Below are experts of layer 8 (counted from 0) of a mixture-of-experts language model. Rows are named router (the router's row for the expert), gate (a neuron's input weights, with its number), up (a neuron's input weights, with its number) and show model dimensions 256-319. Each number is 500 + 50 x the weight over its row's rms, rounded and kept within 0 to 999. Numbers have three digits each.
After each expert's rows: "mostly gets" lists some tokens that are sent to it at least half of the time. This comes from a sample of Wikipedia text that the model never trained on.

# expert 2
router:498374602491568495447431462635522410532455490534398460532405511568486465414469393483477411486487467457523553570528535392524499522550513419501489500502540451556536505499527432603383444395596491
gate0:539487508470465529566549525480429415379507518508434477554507506428440438436533421463509507506459464486542523545554458563558536413472457476562425605450523504568478498575589542536521490479554521
up0:517488459448549481458478382524478518474565478428526515562412594541566559538482558498476521441454442501562518507481560487497499511447553551535432441572496456521605567428484378467539549434355532
gate1:542489566481420439469519502515596500498514474479515502439519500530479540495435526606543535488515547530513500561502451365500550476490439585482500527537575515617437454587460451479433604432513430
up1:519460432452525516507449450633545477432549481372471440461520527481480533406512450524484498561484410423599480593523483571437494448531537499526509523493461463488520475512535519512487470476504579
gate2:540485445466457479452475480543489566552459504475506467503439530425543431434537520558533492494484473549523535478350481442553524489457518453445567513496537504528503526561469473548502463375506515
up2:430472463460513616410636507527466503423560483382493470566475594479570472452395492478467494511489499621476501438517511499631517466428475495483488453481548495492387437419495494492493417470464511
gate3:541472551506570464534474424561500497562488426500495474570400512518460466523495464503597496535469473433527535522537449567537492477422484487529456551463574560419356434529483466541556497553442507
up3:480412530441636455463513523478529532486460459480559489449466544591413503500520470556495458476494535533504517413539456504567545556388467501457443517523469505460497487437518519536470556423580508
gate4:568470537518517487461525453511510499528475559547523427507508444520497566499525414437472460522561542460579477518513458525498455487401479545531561456433557420497581472449483566480506513461461465
up4:565530396450606518490514576481400498555450480492502554465481474496534457478451428531563523493590504492552403508451559562529472445609544451425545543556422394436479461434533458543486434527443486
gate5:600520560507520519514521594539456525509506473532457456613485473568445540485484463585532454572430528599454556471668487537547453484521580573544470546439504551405473507447551418530479538566414521
up5:470502555490526555517545460561507474493502471568466526541474516459485497512546454466560491390407479639466590598460513519453521449513511478525534587507572579509479452469455429425449514509475512
gate6:543490466501573501547426487456523382494636445544570477459483454593501507491503413476473483527410486478564563582534525469458470509426541512485486441460485561563448509491488471528488450441463561
up6:433498447499514545374509464475475523584424532546523520491475467445497399465619520466525455551587501503485535601530531490498534570549543494527453467543489454543613530529476462477486523445443478
mostly gets: " born", "born", "Early", " politician", " attended", " medal"

# expert 5
router:422474476492459518528594505554498501508517436504577553425489508369512474530541448417522383592478438584415464521595571519584424441488555470591504512513442501531403435534506454447477479457420553
gate0:481459514465486495550506494431501516589557473527531513559568491460581567474529498448531441526517542546577553570441471497552422488437513474445572410558482542500564403451533495489567544473505537
up0:455435564494468525463576510495464431473458467453556526541399461521516469517537454568421586520481430483503485426529480492473523581492533510517546550514505559487454598524585540464457588449518482
gate1:499523523567485497528448543526529538612521513482555483548560469558519481437486417512470516459541444503441422488464486534494536544574532532530554541473480526416513423575535534525462513450632514
up1:531522595548480521478471581553553415522506513481556498484513508484487462598449543495529395413454424541511541510495530521450478473630512529457486522382500498446519494575578512470529524580491516
gate2:415489515495548502563513444439603549572528429521509463530378544551538485489500420585491548518499439533576510501492433483542568514477429470430606522530426540480589513440498564526477490369558496
up2:550494487508450478404449539528520528482511536483563549537492497491555415521554473523481577458432497526391521446480564481451439557546379472437609624478486457527456490539571543416505518531569577
gate3:567463476498502489516484493469529442597520486480506492553560511522406558495420500437506480402423577542419539625434517517435491482528476637478583579460491541552508570473432466511393545473566555
up3:485460505523540462469520507481471557484539493590503521537502428478413445523548569468503527528394487496489465394444538534576554587493482506480495516441511518432502388471478484587449519579590488
gate4:441476478477475537514457437533574536457589529459580530448540504589509566581487547500493562495503486594518527544624510489474438495455463474491540514597556525522541523530508511513426558547472471
up4:451440407465524435439508494444564480573490511447459478487494535473515530448577418496497508515575542488547517492513506563535687484537436505453420448443422487551531473505483423488531542602514480
gate5:457507541543483393490506478413535534570489556572540460579424458495466457551507466570458440486476540469505543397467425520388541575457493558502567437496533527489557483500496498502499494329629572
up5:443490408583433490533519480526489550533504548606543406475504460461487435463484526464511463485460547469532488422410498533494478549536455467430561519488452468521472471532488469538555405494525573
gate6:539489543538551455491485507522546464475541516560520496596499468507546490443540491502538417502477522540445536474476455497476509564554412621519525488420556605454444501527509441519621494453631478
up6:496534560528443493499479463538553557544555609587489421551474460525557519499436521576465536420548517517463402558452530535488613530464566489546517477563463406501542578558457462461444592518470531
mostly gets: " million", "200", "100", "00", " miles", " available"

# expert 1
router:446508477407498540489515463428513581543413419522448494513525551462571519537500542520446529579471513499507494504511497371436511539517571556566432497471442540454496500465551526454485488504451475
gate0:496461497438413506461525536488483552534565451591510451610525486485426563528388563464432475573577521541460537478506530479390533504583484475505498448494507526468516570461484564509598450485552516
up0:471521429505528432432554457463507511496454552513497438494477613551513541517418585443425475505536466520426465427487506466539419576474494513522521539555480468435604563436553551503437514512481524
gate1:486572439424469637522528540446529479408520453417548387433598551472539471483447597479583470477447482482496410472520431437419547511544497539522496525454522549492481447557496496481418527494547529
up1:523500522522468541484553519604472521556484418498466502458396612453426511560454580531457597508495529440520415447569515534552518435426591431578501524485482495520438429426527536566511430549556522
gate2:542545448479512452472541520481479495497565551527457509462462500485477533461436528395527459475509462480557502423544460606523563485478429552426543370553445498458432534428465489529513360449562542
up2:392600404492473521460513514588493578515495464496544522493566489565509503472464613383563504522475420447501458625388473439554548515521477479526454549509466561480516431460543507474483616587496462
gate3:523462555490517573513430505559476511507568543489467525559542544454531524574509498489460501557514553506434473501462415462447506499516608447591561470479539497515423469459516466528436575522497486
up3:465524554511426436517485558460360543594535487481547503435513552435444431513430420553456528429503468496585505499511493587582506494542577489512478479447479557531405591479583508521484516552496446
gate4:470548487412505492526435521522449478483435471427514480558423416535499551540524510428493540534469403538465596600491409443507450487519562436600469468425497586530454510475474520523421463512452496
up4:512422493554405476511427459497362485595492427583459470547478474469479548565558503505515443490547515392513539587492513510588493495509479489577524494507549585407548380379472575541548518422493426
gate5:560465431457511403535475569470471448420466497539484563633358483460549495467580497470536468578513510564521451491523576430421574455398464465422550493501411460539422486535507498443514538539487487
up5:511456510547430449433415461479521500510502574515536505449383457550552620401444486400474500432506546483406441465520511540502483463488535567426512591469446445488454441538408369401459561505548399
gate6:517554444462512526521517539554539542562507603548532531540481594428557489552491543536515471513542511492579538581548462513553589515510582549558526275435477492486422416520539415453511514405546497
up6:531451358559538498470502543512460442561510469571530495488456411427414527406486556498429556523555448523588523593496563559454574511421526527478531512556515436519561570508498489486500461461431544
mostly gets: "_{", " (°", " median", "–", " (7", "("

# expert 13
router:496498437558501529403493455487534550411427509465578480514473480501547437514562484525551516473434569526481452521530424458556493457479579561599543557546465514456540561547490531482499564583468511
gate0:499419512502531436460536430486465481481443478510558548553509458479409525587440504536516594451376531539559480402522506435431439458414467433445477396519541532462585444583506466544454488554537465
up0:512499456454520499491463496608567502398399487438478495503479484514549409464485532499550561529524515505434551450561526576489501486502548463476500535483583537476463449509565592480537490509444471
gate1:479540513487565562444510453531458435487499577466483574535388495486531500525484472637550535509474492538567497456518558473531461465498533537554486437429509473453489509487534482616490537547485575
up1:485609489493472474450475457493523412590550485506472426537465504522596476424384448571536505496490503541424507527465446512533569486508563532506491488450473481578526490507390493486547543458494522
gate2:476449440527465459579546515475506480528411538515536552480396542578491664526431455483529486532578441581443411555511436518379481515533510542554566548461496535514529471538573567481426436519475518
up2:537524502542534549531405590542481534530498493518445449488572601510518486514485484504539533424501534384443560529527545408520550463363467519441528471493573472524564558462407498458475582441462470
gate3:493532465436572514486497396459545372490543458493551395494437514510527467457425530636480494404377493513504415492587492459524455513497417502528506513522481505597461543473464467554435477570501607
up3:551448507553491497605566429496515420445463493436461659525517540549464475491565584503578509433547556492521516499429422525536490466457588440516488468523508389542630507471520482510518533519485502
gate4:545566447416482549460451469502647524552496495543562586480550544514524436562483571512486503466422428588633509555447460520484495520524451484556564488506553490571564499514461538414515547474487538
up4:405530510478548484510577490520512567597485582502515454490559529461518496488531488537469546554487523532551576486528536517576489558534463440410511454480516330483489372491582541516452525449576487
gate5:512455446544399533535488510561430518471433598447581523390577453520510523520436574405505529480511537534473469522493520550492408460515464441506512429451486480587568464517373464475524490383528509
up5:538510543518380504512436398673444509609484611496512559540461477527520473491550512498486515425523496462540553484501542559394557527478455505517433541464570491445422440556511428569489498510504593
gate6:545492611474482433539551445601495436530607569564444500497514577520418491405524539467573488525496481481543484510449505441588540504470519534557507560481484424507513455454457465514531535427601422
up6:437426474514458517521500579547513529534493469571542439467554511436528453475514461605510571420500553527526459505454520494489448602582532437456474465556505457477511567429423444534546456581524447
mostly gets: " television", " film", "TV", " album", " Film", " TV"

# expert 6
router:584609509432453463434593495523483567546525489515471571551496517487480555560433491530509426464499545442542599539491373543448521607550481524479410435494559551439503453484531622535586548530472545
gate0:466526500531600468522475542572423502408487560510577566455495462455515429529501449466503516477466476508483492393545547493363433515451558546435551564489489477524505534448489470489361510475535492
up0:516530545450545453529451452492553576482410571542487531588527495476485529579430543509496601557549501447444560470395467511493515470494530541515485562510489554469512558502582593527446517525402447
gate1:612493393478529542465449549473548509416479448510507464543434514462497516453504465479423456455546522452578512568508482522546541486532481508588398376442483524525500439542594496525611399542451525
up1:473454494591553454469467506436504398587618527558495519477509494522464532550461444494499534502494471545504485497500554467461456549533526402439473494481501550591526510528531461495407519462509502
gate2:571432543444568492531539507430525485487515559489555498545471572436444537547493467428381391504520476489534506528506520506422459436410456447578479580456527407511461593481514480453579573499531479
up2:484421500431446550421458486495576497570495401604586525530482446523429465476545614450528493550523534506569539468498546592550449412528451542441461579535580515412558528561481537477465551437533377
gate3:442499543527474562528376503523507560541476543518506515546538571488479484509575411464481519504484534544501480457569496534494402594479488557448425479543484449595386450401452490504540479465542494
up3:467464604510443439478453455564518419601536444513474578523523525630503465529493507480523438368488546467490482489469544500474461568394482489485526589442477484497535506434449496525513515502518449
gate4:563593482481483531494522573510501434521515464523525569505506553534500540521452468449486525437490499607534486451614578492518500500481422483499528434435543597458520534526527464494522562532492536
up4:528598483498457498471503523446485489560555593422568506584503528515514469413469429417512501488510456501442555508427534523581467465398497495531517506509564535477413460583484520458425612476468511
gate5:525550540479391406520496529465471451514527590525409497523543515517464525572496584555506585493490520565445476569579541418432477428451537562491505521436502499436461460487555526541470484486508527
up5:499501486552481435445533567513526491513508469515454529453605551539424519530423401498531449575488516563578418555518491535464545520558533511494426496526520483515481488530549539442566512473437481
gate6:449583445436468508575462528427449517500557496469474513514426599560512472511493543472502480492501467498486513547454497490599542499549505472537461491426560449483490458393565463453519314447545456
up6:415576450466436576465460512501449541593460451496490513542533513457609481435427505535488492594567454411390462487507423547565498465477535491539433525546531464459520515508446639420546512484514526
mostly gets: "poel", " League", " FC", " league", " FW", " 1–1"

# expert 11
router:528555432374446518561505489455457498523524451492453511577533474464488493516461493504478562521542608504518399418532546445502568410480557555408484429567444532479586507506497456393447547522453477
gate0:498543411455501469460593462531501443572472502447467536519485427388367477557540571390510492483468394493550506516455390495495482490506614471507480471501427534562487566521475543524480483534446545
up0:597546559495486474501546499531478475491390417483450499555436538500596434620526501467591570549416510459608478460474389525551524501525520494615496450498546473474453452493525530624498547418476436
gate1:626459534447560449483542582490522490507455560495388422539464509541508561383462524533468518500506469504460452510496488461514538549562505467447515560572490568462478469563500493449464515420466476
up1:457512463482413559524452533625501544455532455449491510504550587579461552470450521462519533553554478472448537499559438419499546438530564562510454513476493490524527500497531474477538558464470423
gate2:446507532454512463527438545503471518519455492504452477597442441422445617538470544509499510522560540487446501527487432489494469525510534534543514464427535472568502532454466519420496569537517507
up2:542487496554428469561465444457481491526479502514501583540484584473610499571543549572560490477553555540473436574497581414481427463485625462534470534458564550417556414471509449498506469502524469
gate3:561448414458484508458435418536479530522525498450495527456516498513424456532467513495364517520585507511468549468520457510513535553485600517461492489445517478495507514514435536483434564449446542
up3:453464559536522419470514469426442540533544416461436499442477512551516518513574480514527499511464509426463469530550439503540501521591467497555499612529372513513485538551548621561537563405490484
gate4:510462453516388475499416486472503429481541524472484515637574513527498478484499549535492511602534430452443520492552514567518514493490507592525560442448552577475559458492545533565500624531444474
up4:530437331581510487534502491583508476427614570533436568453514526497517440454543489436534468519475496430557553509417452504352470456393524485517443506462548448514462595552546573451527451562447489
gate5:510498428523442408483478500433384456548507462430509462440591512576499554418500501509596497452559476562462519426467499347440504530452463494505496475478517528426628472463575416524500477452488375
up5:557459442489418499545589449458472467609448476535462521476494477433460609471553542456500532514511527435471579423457546473545563522506523489538464517511587440481525523547544516470487458544455444
gate6:453517402527488539464513566468488455566395557557553506538533429537524475483481589516416529561635422542503629479532473453548481502593606459516561490474436520514457416505421577431547503502336473
up6:501433509499522478451420424368410483442370433494571521525463438494445571485510473500550461400545535453514554581479429462479431499507482534573408472444473528502562445438485399493584560472553507
mostly gets: "|---|---|", " MPC", " public", " JPL", "|---|---|---|", "|---|"